Experts of a small language model.
Size: 12 layers, width 448, vocabulary 16384, 69.7M parameters.
Experts: 16 experts in each of 10 layers, a sigmoid router.
Training: 435M tokens, 9491 steps.
Below are experts of layer 7 (counted from 0) of a mixture-of-experts language model. Rows are named router (the router's row for the expert), gate (a neuron's input weights, with its number), up (a neuron's input weights, with its number) and show model dimensions 320-383. Each number is 128 + 24 x the weight over its row's rms, rounded and kept within 0 to 255. Numbers have three digits each.
After each expert's rows: a language model's description of what the expert responds to; "gets" lists some tokens that make up at least twice as much of what it gets as of all text. This comes from a sample of Wikipedia text that the model never trained on. Tokens count by the router's weight.

# expert 0
router:146109154128112140172104122122119140139136122112108127157111179125144124159149126140116125124135100118178183129153100141134110103119089142153138091137181109110115147140123122106129141135162164
gate0:159125127104106127097104134144138140140078124104124127104175140139119093133131126114125172111128091086127155102151188124127142134130133129148159107140160130127136123124094147161077167168123108
up0:137135117142068119104116110134090131132143134102126118087142129126163087065149083123104114116157104136139132115155128154168103129100125134144180140119124168127130120125132125125117136122122114
gate1:129132130095172100138144141130140107103134142130082124142150066129068150096118111070055116092145115107150130080125125115162126107104113093142133102137167148135111141112145156179123135139137104
up1:172136129145109116141152172143139118125130139111124129112133118165128090151138129126138087168128133130157124122141128120125123108129149127159106094149130099150140108124095099146159123138090125
gate2:174125128140135148121159103104120130147146122143158159118155116108124141144139157122128087114128148129142144128157120111132140130079113111131147147143174098111124144092118113094133133150129127
up2:103132113151160124115158113106119103125095124135116120179121188127148122132075128137125166122111136089120128122148109092191125126117105157145132130083104167130146153175128127137106141126097135
gate3:123132137122104128147128114092127115087128134134130089116144136124131101140108119126150116066069141092150099119125121117166128126117118133130155123137112126165110127158153151129137163134147145
up3:092170106112128125145128135108081112132169096109114130160128117180103101138094079126124075077159101138103138157099156095129097102114157179125111125116147107109144124127137127128126120113155117
gate4:148132158144105084115123126156131141103115121124090117155169107147104132120110139127127096118089142097134132132133105098093159126122141143093104116124128189134152135128119160128133139122161112
up4:086125126099143129146136169117122134158158141163129141109153149146128125147085100109128187105075094154111139140120143121134118108149126186144131120136159094134142132142134128170126130147134138
gate5:100133191141086133100109121134108131112123128129126136100151134124127097050130129102148153107117123104131132155161098096154161108137117144150120140127180147110144120084145130110136095118107118
up5:126139103129101097109089110126100146131123118076156110121109112152109134156122113131126090125108124142159128107161120130155123144093125143154156162160153121138154120178142097130127128131148125
gate6:168141150109121110148031125158176116086146103128122118100113115159083150167157129130154078116111117132106177133133186126112137119142144132133130145130174095123159119116114132137121139109174137
up6:139128127126120123147080131188167108174143076047129131140142119176110123198105105130129157125130132101133134127139124103112129131127144151162133127145170132125135132145144126099105132122127153
gate7:133096125162165089156111112120103151131094138110136125131131101116150137121131143158124118105161125128122119137128074168138113139161128123155129116152124107119090151133120157128124104109132145
up7:122106119151154098125124128173106122170139144122141138131092107148137126122141134152124126130104153176154155114162126128053123137176126127160128067122147130114127149113106109116144105135116118
gate8:091154063116125069119152113156111132101130136123110129182115125112132135130143129110157176148111130113100098126118120130124153143086127127121151119094179137130143152130132112149132103119128120
up8:126089141108147132086091096108139159124119128108120165165146098118117119151128147102111100112132124120101122152092132124174103087136160157128092190128097141147169159130139108120137139142118132
gate9:132118103158102126157115126083065162132090173149150072187150120107112106128104123126135138173101105126124150136085145126127154157125140133158146149109132119124117124152131125132129126078176133
up9:136105114149131120166173175134143170147167115085140133181128110132079099130139122109112142121134114099117128129150096104127160116129120151099132136125194104114125101058123137125141143098126152
Auxiliaries and subject pronouns. Forms of be and have, subject pronouns, and adverbs like also, not, very in running prose, e.g. was, he, been.
gets: " was", " is", " he", " were", " be", " are"

# expert 9
router:083131156104160115125120104144161111142157131168138140129155117132165138119125126115123126155142154129083097166097144105129136144106144131099119143141069077151133122140127124138136152124094111
gate0:144129144143118114167123173142111096168141093128128151125130146083200123125133165129105131172137144085152106119140121128094140137114107112093114132126143187131112119141095126083143136088128112
up0:077155128149103112158155116189143153143101196141176112146116133161119120137140112221103120132156172127091161156099125104085162139108115128086127114105095055120114131121116121140140132155123160
gate1:127121166128136129140115133162129117119123130198125137130116132124125164159218106137115138167093155159117148123115119119097144139152067111161122188125111108152144131110098115175124126063110062
up1:113159131087100169110124106141130122132150116109135121129138166141117075123160133109123127150125114129178130133140149118172106076147130130142186154138129097200124155175095133127122109149152135
gate2:135132136099165148131104128172134148178161123187099083104158112148116130120156128140115118098116149126148127123120129145191141115162128108147124105125127123125132154123149115122135123117147116
up2:131158158133133130097200147167107148109140114140139109127115124065074106137122129132133139121124149139126116106125122137135155161105107138135138142154127142102108074127132153132140092076118129
gate3:082128126134070096098127115146141089138082098124121136126144094154120148126107137093125138154133196147154187192117140154139147149125099090137169134150137119126109147158157149101102093119127121
up3:075134121115122142146152064125127150174127127143121112143149172123129175117126134110112124148128128090142106127131090088114126114118111107110124130123133134115126148145144108156128141095144138
gate4:111133127163145168121132142089106123114120118120118054129131122163124146140120139140077139128106124126125051127136122123115127119137159093123133115128146167088147119125125137128148135157130072
up4:145118121114122095175140131176112150146120071147161125140114102139137132149138128107131130104108115149125101139157126156112147127128141148110103148112107116139129180108125150174099114121116162
gate5:170122091156138137105125125141104161120130128071114129146152110119110109110105120116126143134144094117133117154135185093125133085120121151096100130146125159126127145120157065152125141108125111
up5:090152108140122142126150158136121067110153149110125099096152108149187128087144156098117109080168129103111153143126119130131139111140131102151134129133157130102128126131151107082144129130159143
gate6:150149141152162050131157135155174148136125127084127110099117150124064133110142122130149163129175108126160141114108110137134158121127102144163123133146123103147146149158186170113105130140147105
up6:123101119126134130129125095107114051186137128158088143109133125139107106140159125132128120121157112123165120122116167132140112118140141137142125111152142165120155130164170171113131112129129101
gate7:113191099135122147115118134112145150145158121146150173120126163127165133135140099136147079130087145121132118164130100108116166136118129116123090096122104140133123144109134136109121131172114116
up7:067114121145127158117132132144142127123128119122195143124148132100116129146106066132162101079159150113128136171114109069112137083127167149135154128129139116178167105142146118123124125131119160
gate8:128139110121150065091170133073133137101152124132113108128131146155108124103096170105107097115143148093095141078167150153125130087145152112140158156109132169142193137102126075142165112124152110
up8:145136108101115141157159122144120154174158107128162158116108165106058139150110143173103130106121114126111113129111176173158134132144110119149081111118143130130162149137133126099125137138157114
gate9:129150127123091105125097133183144145103173128091160149123104149142124140135131153125123138142135122151097139066151171128135108176128109163145104107135089132189117163149128104145130142128126145
up9:110122125147158117136141155143118095116139144112138147151127171093124127155065095153162125150157135117135150078190160126111090162149140150149134143122138165113127098203120135156160113157141115
Prepositions and list values. Prepositions and conjunctions like of, to, from, and, and numbers or years inside tables and semicolon lists, e.g. (196, 8;, 0.
gets: " of", " and", ",", " a", " to", "|"

# expert 12
router:084136159107154114131109109142161114140150133182129150146155122125171138120128123113125127157147149132090094169102156105118132143110139135095117143137079077153130130148126133143145151122106109
gate0:110171142134109089122120145118132115150103144165146152106107168145108124079134147146119119129069096133137123170120121104173095140128115089137125151147129143168106069136030156107156143109134130
up0:145153166136158100131124094085101132122096126140135093103137114130082124134146134128130099122123120129151085114131130116128106127139107115104107157100098129127108138173145143136146097113159126
gate1:124121148147142179111119143135197159102112152087134144127105119154131134130145097163087063115144121131107165127135131131111144081137129157129131167154127111103125157100163100151120100173138122
up1:091128148112129082197132053134111115144114130131088118170150121167125113138134067124125103096159087123153144129120146137145112082122102098136159175117144135120136118157109081147144126112143117
gate2:094110111121114137121141134132138118113115159126120161177139136109084163132070172129143100176161122128187150100108134169147133148064127128159129072151131161189143116141151178110115119143157086
up2:108135088084124086141163137176155064129099120165120120094111127189127117122155162057168171110080126149176129160125107106142075109131129119104132127126137149144128135084182156117146096133138140
gate3:164145190097138133091095146141153135085140146128139105133129166099148100119156122123078106110104144124142115165153111140161140129140137172150053121160169125167123121142140139162146124133122144
up3:107132115129118114072110100125133110176094201152145120114105143124112122108159134130156165150155131127119152099122148100145106168107116131156164148113119095100145120123161099162165132159130119
gate4:143124145091115130118143118112064115128136104096138123105113136106104187116138098091120129127107129128103135132100104119120146100132131133168130143109133163124142108115130121127134081119099128
up4:149106119148146149076112130129066120130140132131088158126132109139129126128129131141132094134136125160151115106141094130140173149102107113128132132093155100102129140150161137114125127134148141
gate5:098133148131107104123103162101137122107123082118096123168128103164121129129129166146139125124158174113165135127102131107096123142159167122114130106119121176123122115166160139120172109104072111
up5:077121090162078085112133106095168194138109138059125131123128101132134113121158132130166091112125123109081120115150126078135135095098124078157081139158143126166113102125112130142165084115141134
gate6:141105140130072129115130099095091157116123148082091099135074124136132110116100146096116173097105098108121145086153140141142181147125127112130168142118116128115101066084113077129145149137128108
up6:108121116125140125141062088081164089167115136129132148099170066121159114113113153135150125128155100095107132112140138111127096121153114092141134169048123122104132158118111131134148128095138152
gate7:144123122152125095128147123123128113136083076103114153139148131131096123130100129137142117139121122160153114137117117097130089076184096151117134112064115072161128151149124138143167092116140141
up7:141110146125118172178105141132110125136148158149147143135088108122137114116134133155135156168139125125143131143090137126096116109121107112123120191127119108141135107061136158088129123179128097
gate8:140160124123138127133122101138119174122138126157153112108120129110089120117142106203130103134142152126134066141057126145127091145105122154129089148163118110135120107123102144132121068116111123
up8:096103070145098102131127119138107165144118138106113137160133138162136059099079150183173147139124132125114172113150125171125107132118154146108142132117141124156125103124106111139131146167130111
gate9:129133131180085144136132127142117112101125111158137121165129135124142152149113125115134102126142126141156188170091132171129172158152097151145103080108082107121112133147144186136108124147127131
up9:141111119109128091230096130146150098094117120102117117127138127128138135100131119126146130121113143165123144149115182087172120120143099112160105116140140114127081154150162116104120141146126123
Table cells and line breaks. Line breaks, numbers and match scores in tables and lists, plus word pieces completing surnames, e.g. 1–1, 0–0, Bar-r.
gets: "\n", " ", " 0", " 2", " 1", " 4"

# expert 13
router:117110117068094092158094161130103088120139115103102147092133106108150149115124162152123104110143158128094120108084144147132131115119114133131097130138087131160123158109118095109157104119096110
gate0:156129130057086085131178132107144096129108100118131095115121117147089151157134120109127140134126185156099108150142152127135116107158130141125139116158132137167093181121135129173106119107132118
up0:147127164137143110127129065122133164123122161140124115152144133122130122127152149115117124119133165098179119146139164125126116110157126098153129148125130085120146152112143112114139089163122067
gate1:209095166150135129133112150081101173054136107130125132077097080104097164126135136131161102140167120091125083114094128104166123063133123140173129117120172147121127141138107142116109127123110161
up1:155117171135139123106083156140120113080166129144092123102115094118117153131158144175153091135152105128120118121102132131193148120166136136131132134129181117138134124136093106127132115105125168
gate2:121152129148125146134127103166150156125105127110173148127115160154120145126137140103089109131133155146132104125126117154128127111124136121138106141107119161113147118130178103130127132118136086
up2:129158147141138088187157133136149098126131115132131161095147128099130131109127092104146142127129112108133122134134146127126107133113117155111121093151100129147139172119079109160139148129129144
gate3:159177154115117132090101110162136153071153126144141105133108109061121102143076108148126151136103140091129134132084155127103163160159139135128164098138115097135133156143137129128130110140103141
up3:190163114096142150186154139145140165136138146120109140131139104115134121133117129161144136132139116108112104107117110150144182076129143158124129124136154162134157147161162170108106108150162101
gate4:132115133146147123126142131115165122138107122107120111180161132136147160132146167128121176072139131116127103118102151153101182143109131146129125131123134134154144129120144140072150117166084143
up4:067088119122101172139136128178127123143116100131129121137176121119114116085156139094137099094148127127173149062140182116135128111191118168134131183180122126128111110119118141149148129150177120
gate5:126138120129139101122117125134128096086172173127077101110129118091108176140129111142113118117141163138134117140118120124116176135098159148125124112135150118093119102148111138117141140129129164
up5:122133118144171120161125135128171108159141160147161099115149125164160106167133169104109153159149189147149096127160093097140114126127169090133097158116128125139100130146144148141061116125102137
gate6:109120131145094117141132137157131170118092128116136136149127083122154144175137072151137132094085092093148132137123149076106101156112131140128122125147172172142109123112072095146145127097125112
up6:130143141126088142132126135130124106082121142154168159163135071145120094137201182166132105143126128137140071124149098096124107121121127136138120106110140127087160141134124117169135152121150125
gate7:148160121181106094126136125096068120115118134167120068109126155090169119137119128134128133117107140098096101127118155109124121119153087121121089124123109122102104154151140108113107117152138112
up7:169132138122139124124114114145166126132121138104133090145148133113107083133107112087090138136143103114150101122128141141106120127127110141098139130146136112128112137139121167080126131118125171
gate8:169126120097103130130174124141131142149160143091106130115205128108114139111124137142107115099111133105108130113100094099125109127129148131116121136123190070106104121137136099124139123131116090
up8:169110163111121121125135193150154152121153121112129154157177080104096137128124166086137124145200149134129117127119145076130104117140133082162135155122186094125074123128116145084079109169125119
gate9:158157137117108111182136101086104108074140148162170133115123143129141119135124100147118109128084131159142178119141126124135128096157072087155145146111198138108083142119128129117132151138133145
up9:125130111058135122113144098143141119129129170115131104124128135111132096073134127161153106104124139134127110152085172125173117118137089187119126111149070096156129099110126130132115194118133093
Geographic coordinates. Digits and symbols in latitude/longitude coordinates like °, ′, ″W, decimal degrees, plus km, infobox dashes and paragraph line breaks.
gets: "\n", "-", "°", "′", " km", "4"

# expert 1
router:153132149135109160094119146127114128133102136133165099162127124140093156134123119082134148106096155111140129081123137155113115073119122157109123137163115103132143077134133135099154105088102115
gate0:096087070170096129125174162130114150117116131130145151141085124135128192155105086166127128105106151126154127068106147153152124125183144148102115157126165122115129112096122133077108165155156126
up0:128155141133092147140122138123141156130086105130091070148140134127089104132119097186131145115094142127154125125118118177187123126189117136138107145146121106150102078153109157133114126066101078
gate1:135151131134099130134082133127127104125105173125127133144121100116108089136159132100136135174098137065125119124150160127126125119135097120158115113146127107160155152095161149082121122079143114
up1:135100091129145159144125104157090118122092153161125108081133164160139143150161058136144102096136092124094105143157132132101120106128105117110124077136120137088119124124058087148145121124141132
gate2:097124144146116084161133137113138109104166175134080142092157088154097121148102107120117098125103135112159142130129172110149176123128109092149123083127127158127098140119118145124112101089125171
up2:172114152096147104142151135120087128141112157125130118120122120110168161130136124138128158140114111086115163105133130182129142118126179087138150154107084133129144089151120092120130074114090096
gate3:160145118104121144070117114129149148164112105115131134137125166119133097144191142158106111109154132137098128100115124129157152124118161165173110135145140105150138123167145154155141123154107172
up3:124140127127149132112117172120162119119140117144118159158101143130103158142135140128135128128140133134144137134154121151134126135123123112073183170106117180129135134131148090102133130114195138
gate4:144145106104144106149145154085098097162120100138100150144149105103134169130080130121098117128132190151156112086092127139172133126146090132161131119107117137121167121138085090128127138107167142
up4:138099120101093137136133136106125112131105138130128133133119116116133182125133142123048075144163107151115172100146174118118139169124132128107151147134117123137172169130095132139142135146145115
gate5:096098162141112069091151181128120083151142109110098087166131128116135135152118117118112160095125136140123192146096140132109142138160128143123127131139145114126128159070129106216134083140180136
up5:119162132126088127123121113145111085110086130130129102122127117163142115128126113137116108142129126127115113128170113102096108115121106165090117127148158151097116186172134143116140121112095146
gate6:098138175121158067123138130142158139144141109172127125125103098133123103130141157144128167148121139092190141128063125126148185136159092132124104186147102136124126108151121098136114074105125123
up6:128134103127122093037104088104084120132139112127147162090126163147112151107146132140146119115148099123124098153146109152130101123152109140152114073100125130119131128126093117124128144161134122
gate7:199147128164104107108126146117127152105118164139137102130125136128113139137100146167124101144152089156128090187098155140147118114162116150153081149150142121121151143141142148107168107101150113
up7:136102117146097106118136134139135134129143106119133137108155151130118089118153127127122123125129154193145116156130133099127082103182132065137118123125132110128129155162119134123146140113097120
gate8:149176110144144138104116166128157100113108117132133116156124131136146128130092104091123158080084058143110115117139103121132106073135125138123139141157114146109141110111114135127128149124165112
up8:098137117171106063108129109115114169104123129109098141159087118089162105112157099140148135103135123136129150143148111144144124167118114098131157123142132136154099118150128103156119097133090094
gate9:133119106128097123138059130078133130081149165138103126131111117139112128147096176105120088169162113129138139179111101117163136116129101124124138129134129111123142097117089130089148205106130123
up9:129122151120135142103145122138138123123093122128154178130151132099100138167125127172134129051152116128131088107168128130138124182136144123144137126127120119136086143116172123160078116154177148
Sentence-ending punctuation. Periods fused to word ends, closing quotes or parentheses, and line breaks ending paragraphs, e.g. "fans.", ").", "ed.", plus clause-linking but or when.
gets: "\n", ".", "s.", ").", " but", "es."

# expert 7
router:134081120106138127140107099103089151143135127110120122122141091102096130159114104161147179092120117136113137102162130161099095101145130132132096114130143157111083095150147120165092133147130098
gate0:168138160090143123168164132119132137118124140145127187138127136110134143132125100146111113132138131150137130095104080116149124128122096141135126133114178116123093086139128092137183123113135162
up0:087105114109125136164090159123150191122094122104121124114134139132133131098155126138148145123087139135094102129131091158096122094144130135106136132113128128121126147113127149121140111123130098
gate1:147104109129127084103132113095128115121141107174105122148144113143105149122138157114156128133139187127142113169133100114186088143127074129115152127142135102123103127144169128124140143098104126
up1:124098080150132114121127144143129110139124114121173127155115144159156124133175098085201131091141136127131122120136103129140128093117154098118096111136144121088106128166198128170119134159146134
gate2:130160102116113114102115124103079131075168144150101128134106149096094127167102151128135108167133133137138114136123127111146168116150138109137112129102155104129127103099137148127169180149174131
up2:147102136160133153141133093132122119136127142173145114123162128170123117121100155091121140127127112141140130110120172131113138111104095162187090136144108167099117126129131118103137151143122131
gate3:137186132105102088127111075114069148110115139110095141094155142103112114169110100125128135139105153135102132159121107082125140137160136142135124157121119166138121130169144140128121145140154165
up3:137090147110089127159178104127125126112095118133132175150141097109144117086166120159117143130126161125128134119144131136135096119201163134128160121135081191119142128092127163152131184133158115
gate4:170110128139180126133129159111110091111137156144095115128217105132106084153106124133139107116123178131124122135129130125136135138138130143137134175116186118124110110129128177201149120102073102
up4:124106140121143138151161155131078127125127129125119110139110117119097160194109147147072134128116110132115114126117117131127097129122077092130145132131127136123120127088145157138161115132158146
gate5:047170112120139085105117144156081118139136116093111103138138141134119159166103097091106147127132150109136126126153161138141151187104115107166104179156192199145133116142101172147111119139118157
up5:163108163122050140129171135154166125125124116097118126121105100149096083107143124094134101095146147124119137149155078135122075132156166095115160129113183069106116068095099111121143122134196126
gate6:119118035107195151092147122084126123111086121128081122146121169094120123158110122143148121151132141120110120116142130112109131151145120131095137124098109136131156123120119130090138159070124143
up6:166124146107098137120163177139096154121108120070116143142124117129125126117128122137110079132141155120143087119114128153082134130126130068164133141140120155188120111113123146100088152104070145
gate7:158130073112145141107131136108099142132162087112153123146147171143125142149142137162127117096102115118114128076108192135147144123140114165130141137118119149133124142202130129092112147155174171
up7:166128095129038110156098110140143071145082142170131160144098109061061135130129148131077119152098141142107139122118118096120116142135136114092107117124183106072107102092194109113142127099112129
gate8:131126115114154098108082139139079134134106127106127138128130141103115179124140116160105118165114150117127134136143176129181138152130146084145097154102148126069132107123119131140132151131121136
up8:150137165103131051090116129124124163122115128092118136161112133140127140143089130126136110104152131105127120085128132204124200114112131153142065154156154150103150142107072145082109159130116135
gate9:131159075136148090120114137142173128126141115129195137140131103109129131129125128137145107125128110140130131129117136137138163133114087120172125137144166158140095166132137161100170083178133133
up9:152084116143138126137150126132134125126115092073110180130138120126166138109116164126129134097136131126106135123107129126169118108132119113176163125138115127155116100139140131142128105117118137
Table cell separators. Pipe separators and header words in wiki tables such as results, elections and awards, e.g. |, Votes, Candidate, %, plus === heading marks.
gets: " |", "|", " ", ";", "==", " %"

# expert 10
router:167202142130138101129166146155124115147119117087124112128110128099072113149139125111148137117099094149158106090168101129147126144148123146125131109096123153113123118185132125142150115131111123
gate0:113140160106076130147148177108114118138099099127102083120135148112124108121110128119141118102111127106166146137136111114182135120133134149151132091156134105147100109096125125124121131101151135
up0:131162127093123153112145125146143142063118089124100145088111137133130136154151108132080104094152112131152119077107135113113136078114115143134149125103147122082160175106102124132107141129147107
gate1:131138173107153132127116112138107207095151141152133152107133131115084107147163125137145060180154137132146129083103102115114146156170117135092184190163133126140117087145143131142113163125116134
up1:149137137156146159112140170138131143090177130103105124099150122109089139125162140140125140152173134180191164121173161177131132128132181167117161115136132138120148139156182116129114123139081119
gate2:103170084110147099108144126122113116121157139120122132114129101119135149117129131114168118129101125104172098113136126062087141146129097138123130167125104124071151131117132146129131062141182179
up2:124147133076118131124142136105134148130112156094106167129098150123131150142167130158136143157110135123140112079108149067125161149148086139113117128138140166163146149124095126141132098153135126
gate3:123129161073124139093132127192147195145130162141097151145114133102138089132135133115163129186125095102158133142124119097160163113138114146138137127145151108132169155060135114168076156142120126
up3:112147148154144152123111124123125127121127147128064144171134151128091119125133162103129112149125108150139142165110156122107169107122131127130127137085134135113127168148132133155057146171123149
gate4:106084083083135119108145148164161152115113160130158128124146137103161109115095117131123116112144127125128110116119108122128104082086128132109144142115119112108147141128111097149126117097136130
up4:111084147096114131145120145134112106139130102118065100112087106131126170135124110146150126169111127127116107161146087104123122140152116169152088139127093144143135110141129140122108160104129140
gate5:193152140143147127118176130151111132126194158133120151120118165100126132095131134155089126144131130130121143145132101113124149101119182135153102092146137134110133114131106099090149124170139133
up5:118077136113097162134106142112120109132124128135035128137093135180156194111126124092133142130147086150150127178099095164166146188127143128076130124137117148176148146102134131153115116131121181
gate6:159120068133156106103142127135164115142127120131124140132121150097168127109073103089121183130110085124138085127145114107127105120088097113145106089112132129135105143094150117150122161137114110
up6:151106163109101156158122143101112127113071146118123140128096136124135143112122130140132125130100149117147123144108137127122157142160216167135123122152124128110117101141146142133111123156123122
gate7:141157152141160121153124135129112177121097133167117134122075117131132124125130110160142121162120056159117083093145107120119128138120073159088138127173137117160127139102161147161127120180133145
up7:109114113109149168142131138126131125158127138096182127121146142119101121114139143119093114143127129148128125130180173082101156110133106121122141151110123121131127118126130131132117110132160110
gate8:124130098121142119125118129132148156108131108143163114126122158151181129153132081191117140140105140132129171159143128087119096088130119129095170103107129088117143108145133130145135110119108136
up8:141128136106122149121128131123071097069117129172121122169129107121127095146109135123083083101126126124079108121111083122143124146168109129091117123151107128111144166127135111087101174147142117
gate9:136171123103124108134072124106117133083104108128149139084139138118100140113130129127090120096139111076116178080083117149125150132158107146115110155101122133097125133075148140184110122137183123
up9:129114088084132137102112119128132127112132148083103135148086191149139136179137110154173143193132195144098134135116115080112152150098106104119124083110194109154093136152114148109158118081121125
Articles and in. The articles the, an and The, plus the preposition in, usually after another preposition or verb, e.g. of the, as an.
gets: " the", " in", " The", " an", "The", " In"

# expert 14
router:123140068118114144092083125151160140107125107129153146132127137152111127148083129147079131111145135149144162101136126118091171091143074114143129120142134176091133098129149117123110077122150172
gate0:150128154110134071100138115143135133123098123121107137113098133119116175149127110129088149091156120129140117098139077130116122084128143170125078130104129179077125142152163141110117201112116085
up0:103190069107119105133151118092093167142183125127147170168123156109146161129137139153131122139142168151139107163116138141124127117140132159110173125159134169146091110137125174102134124105148136
gate1:098138105135129126164120130155120087148176140133130128072129131131108136147124167117134154142122152126127140134120168126095139124135120199221173131134126107126160155099153143130135120140093152
up1:117105137134128116144108084169137143138090127114106120133163124104125099130077128098149108113124085154188148157152120134159127121135133171150080116115132139081124169138120127103189106125116085
gate2:128131168124071126071125160113112137160146146140138072141121138137112102117115163175153105120107119161135118131112123142117125130128119130174124123140129146138128110124107118131132134121128147
up2:103067145135167139114179140133104117090141070114137118107101101182134148113081161105133077134098127164154152131085115112155128190142155096137104135122125148106111159149200092141115122183136130
gate3:143128144123127126129123117153122128121188118122159113135178146167157126116122107120126126128095154096127078157117122148120145129125077105128136133137100184114094086102145153104103109154156174
up3:126169131101132130144142132130113160122184132095117132121146124103171095175177123086141113110116162096131148159149101127104129130114168158136141127152171152147134169144133131074090156128098141
gate4:131166107089131105107118141145126107128114103067151068157118159158126126163104110129101128135098141135168164107166114134146123113153115145170128133144130107104112124127124139125097148144115118
up4:134107129079151131126107094104133129141136106129156163142124144139129127130128148123182145106145125135112143179150105098139081128105094146135137116124130124083084131096149117128107152133135126
gate5:130134135072190116122129139102121159155073130215178085128137142097131084120136104131165092191110139064133118054122123143137139104128158104089145117074128164105097147131144127084122108145111111
up5:152161133158095129136148136126117138179128177119128168140126131126123158121102088091105129119124158150121082114140140131118130117134146138150145148128106131114141136094156104171121177123124122
gate6:125102077156117123088138122122133143132123124163159096117137122128117119134118148152099120124125112105097098139122112148122132084135100084103075145140142150111153152151111115203127143141089156
up6:085133133193155138123107141103123115129152094135187142141107183173139117156121160152107157117064162102137103143161143112122134150128153118128172134125114119128141132177127117157119128165147141
gate7:139136107116139151117128112136089142100139140081105128162131124115070166154129142126115119123128114114138114127138088141131099121123152163151103200130113144152159140120107137170147131146108103
up7:150120159111119146127165139110116041105123138122103139118112115104122159136136123154109124121144110147141172125151123120110132125161073098148133129146119158125175138112119137101133135138104156
gate8:102132121082075127127112139133109138131124097140146124129123120135127150162122139123101105122144119151104124112113140159131130152128078139168140128127106116078126095137119132127124120123117151
up8:138179177108177120125129120129138136128126173129122109131145129079158133126139082140127079130167103149153148149129097172132087177103149113128078119130139165142133129115120099122124128096116113
gate9:161159121153128128136113176097134163155092124133130138127146137140112122172130119118111133159085090097125132157173155120122152191146112159143107142138116125132103137153050162139146134122118046
up9:128120111110018119177179087133116127125157140146130129134152131135155131116088120131113136111142110125123112142185092114136163222136127137090109119090134116163131130136137140141141176113122149
Field labels and punctuation. Colons, hyphens, equals signs and label words in infobox fields, list bullets and headings, e.g. Born:, Revenue:, brand name.
gets: ":", "-", " as", "=", "|", " -"

# expert 4
router:145195087134130146155129167087109139139090117066128130119143141131105125109119125121112154134098119156149141110150119157112115144169132099153120114121172108121142136105116098105123104121174132
gate0:124121101134154130158114124140112142119154096152102115149071136088154120114125114133107121137150121133128151127132158172107125188151107112126159155102128129110089126149113092121109121164138117
up0:132115134199114089159090127130148090133135147130143173117131135145118096149139110161102130182142135164153138130152153117143105129153140071123097120143131109138105139135147161099150082147096140
gate1:140124105146158135111116111139141106160093143096137128114126106164105106161110127105126130137125152125128167138106144111143139134154112120156115129114140129080108099145205115153128111102141187
up1:137153093144123129129165115128119125140151108102102128128123122114136111158131126144127101130105122134116094120169124098129101143128135103126155133172117125121098136154090135101138126082175109
gate2:143125132157126121101126120148106092126077148138152131111118127147110131173088141111086133130097134140087133134135149095157162162124118118132129131081178102128169103138141151136127104130133075
up2:152125123146123161072123139171115119120134084121141150138162111106137133132100135193128136133115118111144087124146140148166157127130140137123131129180191115111128100200112141120152104123184175
gate3:158153127108093123095150143130146172107102170124118118129127096156113137147123128135114127105102117154120174128123122106146125111128134104160132125138130075115163096132130114087133145125092087
up3:129132137107104143073183104127160166117116129085109126105146129151082143154128147110135126145112106131131137146122130151131127108130145121118143142130122115138116152138141150110106125178123107
gate4:110165133143131118181160145144137131179169121109151089137121148130116178123110114160090098150126124135152093166132132160126127132127113116153138114095136122168127128165125104138121109119189107
up4:137132086176113129062147121154204101137087144141106177133136132129128106119080112093190111119135137140112115102130139148121100115127135122094136127162085090125116160167192142125112145092100138
gate5:119143127087080160058167109086139095111122136103145125119181158104161170152133121170125144101116123088146126143122104099134131129144150159068131110127160104118107137133135081122125117128117135
up5:126126133180126108130141099151127104110131102101133073209094093106126118124141147165132128098097129124117156126119122118146174104132157145159125129116136119149082094119155097114107110109127131
gate6:122117135126100152141185063151122139124091192129136173108145125150129083143121141127104198173135105160147164140138076133151123169209131106140122128062163110102145142125123122119131120107121139
up6:130115119095121127157101139164124110126121114110043144123089070119077103122129127127153141128128114144130128131128124126133112153175146155105123165125170120074089167120127152108079105128119127
gate7:110113124142133122076108122083182097122096138114129164150118137089094132129127128111142126077126115196125169110118176157131114118127118125133077168066092136142153128087144137158152110131170108
up7:143108083143137121131149126142131131114105158130119146135120093140127138132085156150122121088129108157132129120138144163139128136106127134106159124074121117141115123134152134126092121099128133
gate8:138133105162143125119173147127139125137127131132131126095142127150131140146145147134112114153122097130111132155150115149142181115139096131101180146145138131135140133123148083135136127103133160
up8:139144125112126123109123126076112132201156148087140139127142113131134088192113110107129136107127132137170117113132146118149168155092079124129119100151143175164149109133094132136123145116192080
gate9:109211119171124118100112141116140156137145136113118141112167099110153144092077124130111064120117119143202140102109168178127139144172138112114126116090106123137119110120142120094115086122129136
up9:126188120146097136095101143126128105138117132147137114120160126086134095104163085121160164124190108115104132128189155122127097149073113139110138133144112114110130121123101134122101139094114105
Plural and name endings. Word-final suffix pieces, mostly plural endings after numbers or many, plus the ends of team names, e.g. -ers, -ations, Aztec-s.
gets: "s", "es", "ers", "as", "is", "os"